From a checkpoint of a small mixture-of-experts model trained on Wikipedia.
Experts: 128 experts in each of 7 layers, a softmax router.
Below are experts of layer 3 (counted from 0) of a mixture-of-experts language model. Rows are named router (the router's row for the expert) and show model dimensions 0-255. Each number is 128 + 24 x the weight over its row's rms, rounded and kept within 0 to 255.
Before each expert's rows: "gets" lists some tokens that make up at least twice as much of what it gets as of all text. This comes from a sample of Wikipedia text that the model never trained on. Tokens count by the router's weight.

# expert 124
gets: "-", "|", ":", "==", "=", "==="
router [123 140 138 148 191 127  88  84 164 140 176 101 169  95 133 131 168 160 143 151 109 108 156 164 149 175  93 134 129 159 105 130 109 125 110 113 142 138 131 103 161 115 141 120 115 144 160 138 110 107  82 132 145 126 127 120 133 143 141 142 106 134 116 137  96 118 116 110 100  85 147 117 101 116 138 119 129 158 131 122  79  99 109 161 112 115 145 134 144 143 154 171  93  84 140 106 106 148 174  61 116 146 150 115  98 113 112 105 115 154  98 132 118  84 136 108  73 144 152 121 136 161 174  98 101 161 116  92 136 123 117 124 133 109  97 145 120 111 114 157 118 101 123 146 152 152 158  91 142 156 130 112 156 122  92 149 115 134 107  92 115  77 137 167 145 145 150 132 129 155 141 135  92 151  91 124 153  98 126  89 121 108 141 150 123 143 105 138  93 152 140 100 167 108 133  95 170  95 157  97 135 127 145 158 167 129 142 140  96 120 152 109 153 106 103 129 174 111 135 158 131  84 147 145 139 129 133 158 123 139 117 110 101 102 113 163 149 126 147 162 101 161 114 151 164 108 106 152 121 145 143 106 117 102 103 120]

# expert 34
gets: "0", " ", "3", " (", "6", " February"
router [128 102 118 121 120 124 137 111 144 114 139 153 167 128 118 152 100 142 113 150 157 145 102 133 147  99 124 105 108 149  95 148 102  94 102 148 161  89 108 130 122  93 170 149  98 156 150 120 105 108  98  96  92 115 102 101  85 143 137 121  95 108 121 150  98 135 159  98 138 145 145 137 121 111 139 142 133 119  99 119 136 151 160 107 112 138 148  78 107 157 114 155  96 103 105 105 104 161 107 156 169 107 146 135 121 166 108 145 131 151 150 127  88 164 116 109 149 113 153 106  86 101 115  99 100 145 159 134 119 119 159 100 109 124 145 167  99 149 107 158 110 148  96  93  84 101 152 136 122 107  94 162 151 130 103 166  98 158 114 127  99 117 120 145 144 122  99 122 105 161 163 107 158 138 174 134 149 108 149 171  95 161 160 153 117 142 185 162 154 146 137 131  98 114 156 160 165 153  95 101 153 154 119 104 150 174 138 168 119 148 174 135 118 104 100 130  98 136 102 134 111 101 120  97 140 140 150 155 145 143 100 119 114 122 159  86 156 157 147 153 152 152  96 113 136 150 134 118 125 131  89  98 145 160 158 118]

# expert 66
gets: " ", "\"", ")", "9", "4", " and"
router [124  91 123 121 126 127 132 116 140 121 133 168 169 127 128 136 100 147 121 129 162 163  99 134 136  99 124 108  91 130  92 138 115  97 128 150 159  85 112 128 136 104 169 136  97 149 138 113 101 110  98  90 102 118 115  94  93 149 142 114  94 107 126 154  94 133 147 114 132 150 143 147 115  82 131 134 129 127  95 122 141 144 159 115 111 132 132  76 100 160 118 144  93 110  99  95 108 166 106 161 171 113 138 115 130 158 123 155 133 159 141 132  89 149 122 104 156  99 140  98 110  86 117 100  98 167 162 127 120 113 158 104 108 113 150 166  98 147 111 154 108 143 106 100  74  95 143 137 134 109  92 156 153 135  98 154  99 147 125 115 103 116 115 154 137 124  94 109  99 150 160 104 149 134 168 131 147  97 140 177  89 153 150 155 130 140 189 161 148 144 140 124  96 114 142 163 164 146  90 117 148 148 116  99 145 181 132 174 121 144 169 130 115 112  98 139 100 131 105 120 107 103 124  91 145 152 152 157 148 132 100 111 108 106 163  93 152 159 151 152 150 143 103 117 133 148 122 115 116 134  77  98 142 161 163 121]

# expert 54
gets: "–", "0", "9", "%", " and", ","
router [130 104 114 114 118 127 156 109 144 109 141 155 162 128 127 153  95 149 121 141 162 150 101 132 142  93 125 101 105 139  85 145 101  99 121 153 166  86 105 124 129  99 172 147 100 146 140 115 117 110 102  93 115 117  99 109  84 144 141 124 100 102 114 158 105 146 155 122 135 142 153 132 122  95 145 140 139 111  80 131 129 155 154  94 102 134 134  82 118 161 120 149 104  93 106 119 107 150 100 161 175 106 149 132 120 168 114 161 137 151 155 127  88 164 127 116 137 112 146 107  95 100 116  84  96 160 158 127 128 120 152  94 101 107 145 153 100 137  96 164 112 148  93  97  78 104 147 128 126 110 101 167 147 129 102 165  97 160 113 114 103 124 115 151 144 126 101 113  98 161 162 111 160 131 163 133 151 101 139 166  99 159 154 150 122 133 170 165 154 141 141 133 101 112 163 148 170 160  96 106 141 158 107 100 147 166 141 157 119 147 165 141 114 112 105 137  98 129 104 132 118  88 125  84 131 151 157 151 134 145 105 119 111 114 155  95 160 159 153 151 142 159  91 107 143 151 124 119 121 134  84 106 137 165 159 115]

# expert 90
gets: "–", "-", "/", " –", " to", " -"
router [156 173 140 134 170 145 172 146 133 153 142 163 127 105 152 138 119 151 123 106 140 148 114 145 151  94 136 130 121 174 122 152 140 131 129 138 134  72  95 117 121 115 133  95 125 130 150 137 149 143 127  83 140 120 129 148  83 158  92 120  93 126 101 144 120 117 126  94 108 124 156 116 110 125 150 115 156 102 160 101  90 149 145 150 108 118 107 117 122 170 141 152  88 105  95 135 141 134 116  97 166 115 145 166 164  98 115 130  96 159 166 143  92 110 144 125 127 163 140 162 111 124 119  94 111  68 107 119 148 171 126 148 105 114  90 129  89 129 103 132 115 147  88 109 135 149 155 164 160 153 159 135  73 142  75 149 119 151 125 124 141 105  98 139 117  84 132 116 100 151 112 117 146 157 113 104 141 163 178 141  92 124 128 146 155 147 123 128 161 153 127 126 118 101 143 130 158  98 115 156 142 127 107 114 145 120 103 153 138 138 156 147 124  97 132 157  86 102 122 164 116  92 111 123 125 159 121 161 148 132 102 122 104 108 173  82 144 136 142 182 152 171 108 105 116 171 116 139 119  96  91 122 182 150 110 114]

# expert 28
gets: "9", "4", "5", "7", "3", "1"
router [128 106 108 114 109 134 144 114 142 117 139 152 171 135 132 141 107 138 122 156 169 148  97 134 143 107 123 114 103 131  90 134  99 101 124 161 158  81 114 137 125 102 162 153 100 142 140 107 112 117  97  87 109 118 100 107  96 139 130 116  89 110 118 157 112 132 159 112 144 153 138 145 114  91 146 141 140 114  90 118 129 163 167 109 108 135 131  82 108 165 124 151 103 101 111 109 114 151 108 148 172 112 156 135 126 171 114 155 135 170 148 131  88 155 121 109 152 113 144 108  98 109 113  85  91 170 167 124 128 118 162  92 100 113 139 154 103 144 103 164 113 145  95  91  83  95 138 141 136 111  98 166 144 138 106 164  96 161 110 114  99 125 119 148 134 120  95 117 101 163 156 105 155 137 170 138 140 103 138 166  90 150 153 157 125 142 179 166 155 148 136 128  97 123 157 158 165 157  90 106 147 143 111  99 152 165 137 153 118 149 171 140 118 110 110 135  96 132 105 129 108 100 126  89 138 149 154 162 147 141 101 108 108 113 161  93 154 159 149 149 149 155 101 105 138 150 121 120 128 130  83  98 142 164 151 113]

# expert 104
gets: "0", " and", ",", " was", " T", " the"
router [137 109 122 119 133 130 138 112 142 120 136 162 170 124 123 139 105 149 116 156 170 145  96 139 137 101 116 107 115 131  94 130 100 105 113 138 161  84 114 156 120 104 160 151 104 149 145 111 114 112  99 102 109 117 105  99  92 142 135 117  89 117 127 163  99 132 156 112 135 138 146 148 117  95 141 141 139 117  90 128 142 164 175 111 110 145 140  82  96 160 112 148  98 101 101 106 117 154  93 158 173 105 154 141 126 161 114 159 125 161 150 136  92 154 112 110 161 110 142 109  92  88 116  98  98 145 160 122 128 126 159  95 103 122 146 175  99 153 102 156 108 141  93  92  86 101 140 138 126 118  92 165 149 136  97 165 100 150 118 118 101 117 129 145 134 122 103 112 108 151 157 107 157 138 165 135 138  99 140 167 103 155 151 163 133 135 182 168 157 147 146 134 103 118 153 164 161 156  94 101 145 136 116 106 160 164 134 152 116 154 173 136 113 114 109 139 100 133 110 131  95 101 119  97 139 136 151 157 149 149  97 108 121 113 161  94 148 159 155 174 156 162  88  96 140 146 132 115 124 134  85 110 139 166 154 111]

# expert 116
gets: "3", " R", "6", "0", "8", " became"
router [129 102 113 119 116 129 146 109 146 112 139 160 164 139 129 149 102 151 121 152 165 139  90 143 136 112 126 110 106 132 103 127 108 108 123 151 155  88 109 131 122  96 151 156 108 153 147 102 103 104  99  81 102 124 104 104  93 148 133 120  95 113 121 157 109 132 170 117 144 143 128 154 122  98 140 129 129 114  94 128 123 149 172 111 117 132 131  86 102 162 120 157  94 106 107 113 101 155 108 149 168 118 168 132 123 156 108 150 151 159 148 129 101 150 110 106 153 111 150 111  99  90 113 113  93 184 167 128 128 122 157  88  97 124 139 158 100 145 105 174 109 147  93  96  80  99 137 137 137 118  89 157 151 136 102 167  94 155 121 119 111 108 118 145 129 111 102 107 104 157 152 105 159 141 171 130 149 109 136 165  89 161 154 158 132 153 177 168 159 138 142 128 108 123 151 154 158 152  92 111 151 155 116 102 159 166 139 165 122 147 177 132 111 105 111 140  99 135 121 141  95  98 131  89 144 156 150 158 145 142  92 114 113 115 153  88 139 166 149 149 151 153  92  99 137 145 125 125 127 128  79  99 145 164 144 115]

# expert 71
gets: "ed", "ing", "er", "en", "E", "ate"
router [102 121  91 112 117 139 151 159 176  86 127 150 109 143 128 137 163 148 122 144 155 136 113 177 123 125 127 108 111 117 155 166  92 130  86 147 114 126 132 141  83 160 147 125 118 143 128 134 124 125 185  92 167 154 155 132 162 119 108 105 190  88  87 100 106 157 159 117 137 117 140 151 171  94 125 177 150 102 134 137 152 133 107 132 158 107 156 126 117 100 133 107 119 143  80 103 165 159  79 136 139 143 149 118 122 130 134 107 116 145 131 130 115 126 119 137 170 117 106 148 198 118 130 141 144 117 140 142 102 144 145  92  84 114 142 100  93 126 109 138 108 145 121 112 149  84 140 104 176 167 117 123 125 159 122 140 129 117 109 159 129 147 149 178 105 114 124 118 116  98 119 134 133 115 107 125 162 115  93 110 107 155 126 122 138 136 109 117 134 148 118 113 118 141 133 148 124 142  76 114 181 146  95  98  85 132 124 129 185 118 112 149  89 103 106 143 111 130 106 111 134 170 140 100  85 132 128 115 136 142 148 153 100 155 157 158 171 157 114 113 131 152  99 118 139  91 106 120  91 100  94 140 108  94 174 118]

# expert 13
gets: "5", ")", " (", "/", " and", "%"
router [131  98 124 116 115 131 144 119 141 113 135 156 175 134 129 158  97 152 113 141 164 141  98 135 143  96 119 113 114 137  92 141  97  97 107 147 156  90 115 138 123 103 176 145  98 155 143 114 118 110 101  92 111 119 101 104  89 157 133 113  98 106 114 151 109 129 150 102 142 138 153 129 119  99 145 148 135 113 101 126 140 149 178 107 116 140 136  92 100 138 112 146  94 107 102  97 115 147 101 155 177 105 153 134 124 153 115 155 130 169 147 135  85 162 115 107 158 116 145  97  98  92 117  93  96 150 157 124 126 114 164  98  96 120 139 163 102 144 103 157 109 147  96  90  84  98 138 139 126 118  86 160 151 140  99 152  93 147 108 126 100 110 126 151 133 120 106 109  97 147 163 100 166 141 166 135 151  99 146 168  95 149 150 149 122 136 180 164 156 147 140 124 101 119 160 156 161 153  98 103 153 146 122 105 156 162 131 164 119 150 170 124 112 105 109 141  95 129 102 127 112  98 127  93 136 151 153 147 146 146  96 123 109 113 159  81 161 151 161 150 149 153  89 103 149 149 134 124 130 130  78 108 136 164 157 116]

# expert 106
gets: "ed", "ing", "er", "ic", "y", "es"
router [154 148 131  96 116 137 144 161 133 145 129 137  81 148 168 144 134 124 116 138 157 141  97  92 110 172 162 121 100 136 139 148 128 118 111 147  88 141 145 153  83 167 137 125 100 138 152 144 104  98 150 114 128 114 131 101 198 160 120 132 120  96 134 120 139 151 148  99 151 123 159 141 157  90 119 159 168 140 151 100 162 153 123  97 146 116 146 143 155 123  83 111 127 138 164 108 133 132 143  98 113 117 138 115 128 116 132 107 158  34 117 143 148 122  99 149 126 115 158 111 130 114 104 111 153 102 149 147 110 132 108 164 161  98 112  92 140  76 135 125 167 150 142 143 133 112 106 152 114  57 129 128 135 168 126 162 120  94 111 140 104 144 147 166 125 128 127 103 107 113 119 131 117 103 112 120 144 108 171 100 134 147 125 124 174 131 160 138  67 156 126 136 114 120  89  76 126 157 167 112 130 136  98 126 127 143 144 124 172 132 139 145 127 113 170  88 115 111  83 119 106 139 143 121  97 123 104 119 143 169 132  83 130 111  98 117 131 117 137 100 120 118 126 149 133  90 130 113 112  85 160 155 133  80 111 100]

# expert 119
gets: "'", "-", " University", "’", " H", " &"
router [162 138 124 124 152  72 145 117 141 137 108 137 149 173 167 124 130 108 106 111 161 120 116 159 147 103 115  91 125 126 110 129 102 117 117 124 124 113 132 136 103 111 160 133 143 152 144 108 131 129 105  78 117 126  79 103  69 113 127 110 137 143  97 140  74 123 157 142 147 126 148 128 114 107 117 154 152 158 136 114 107 118 120 124 110 120 115 107 126 134 196 161 138 119 134 107 130 121  88 139 158  88 181 164 128 173 126 143 120 153 118 115  98 140 131 117 170 122 137 103 106 135 126 144 128 166 112 127  84 195 146 122 153 130 173 133 112 152  99 130 118 127  95 111 118  90 123 124 106 102 162 126 123 125 138  99 122 161 121 119  94  95 138 158  71  72 140 128 111 149 124  74 135 132 124 133 110 103 166 165 118 147 147 172 133 122 151 164 127 135 152  94 158 128 118 196 121 156 127 119 111 149 157 103 115 161 175 175 129 122 185 149 161 120 116 137 145 145 120 114 113 105 125 109 147 143 140 146 142 131 138 149 136 105 177  81  98 103 115 155 122 118 105  83 115 146 146 125  94 128 100 104 137 163 135 126]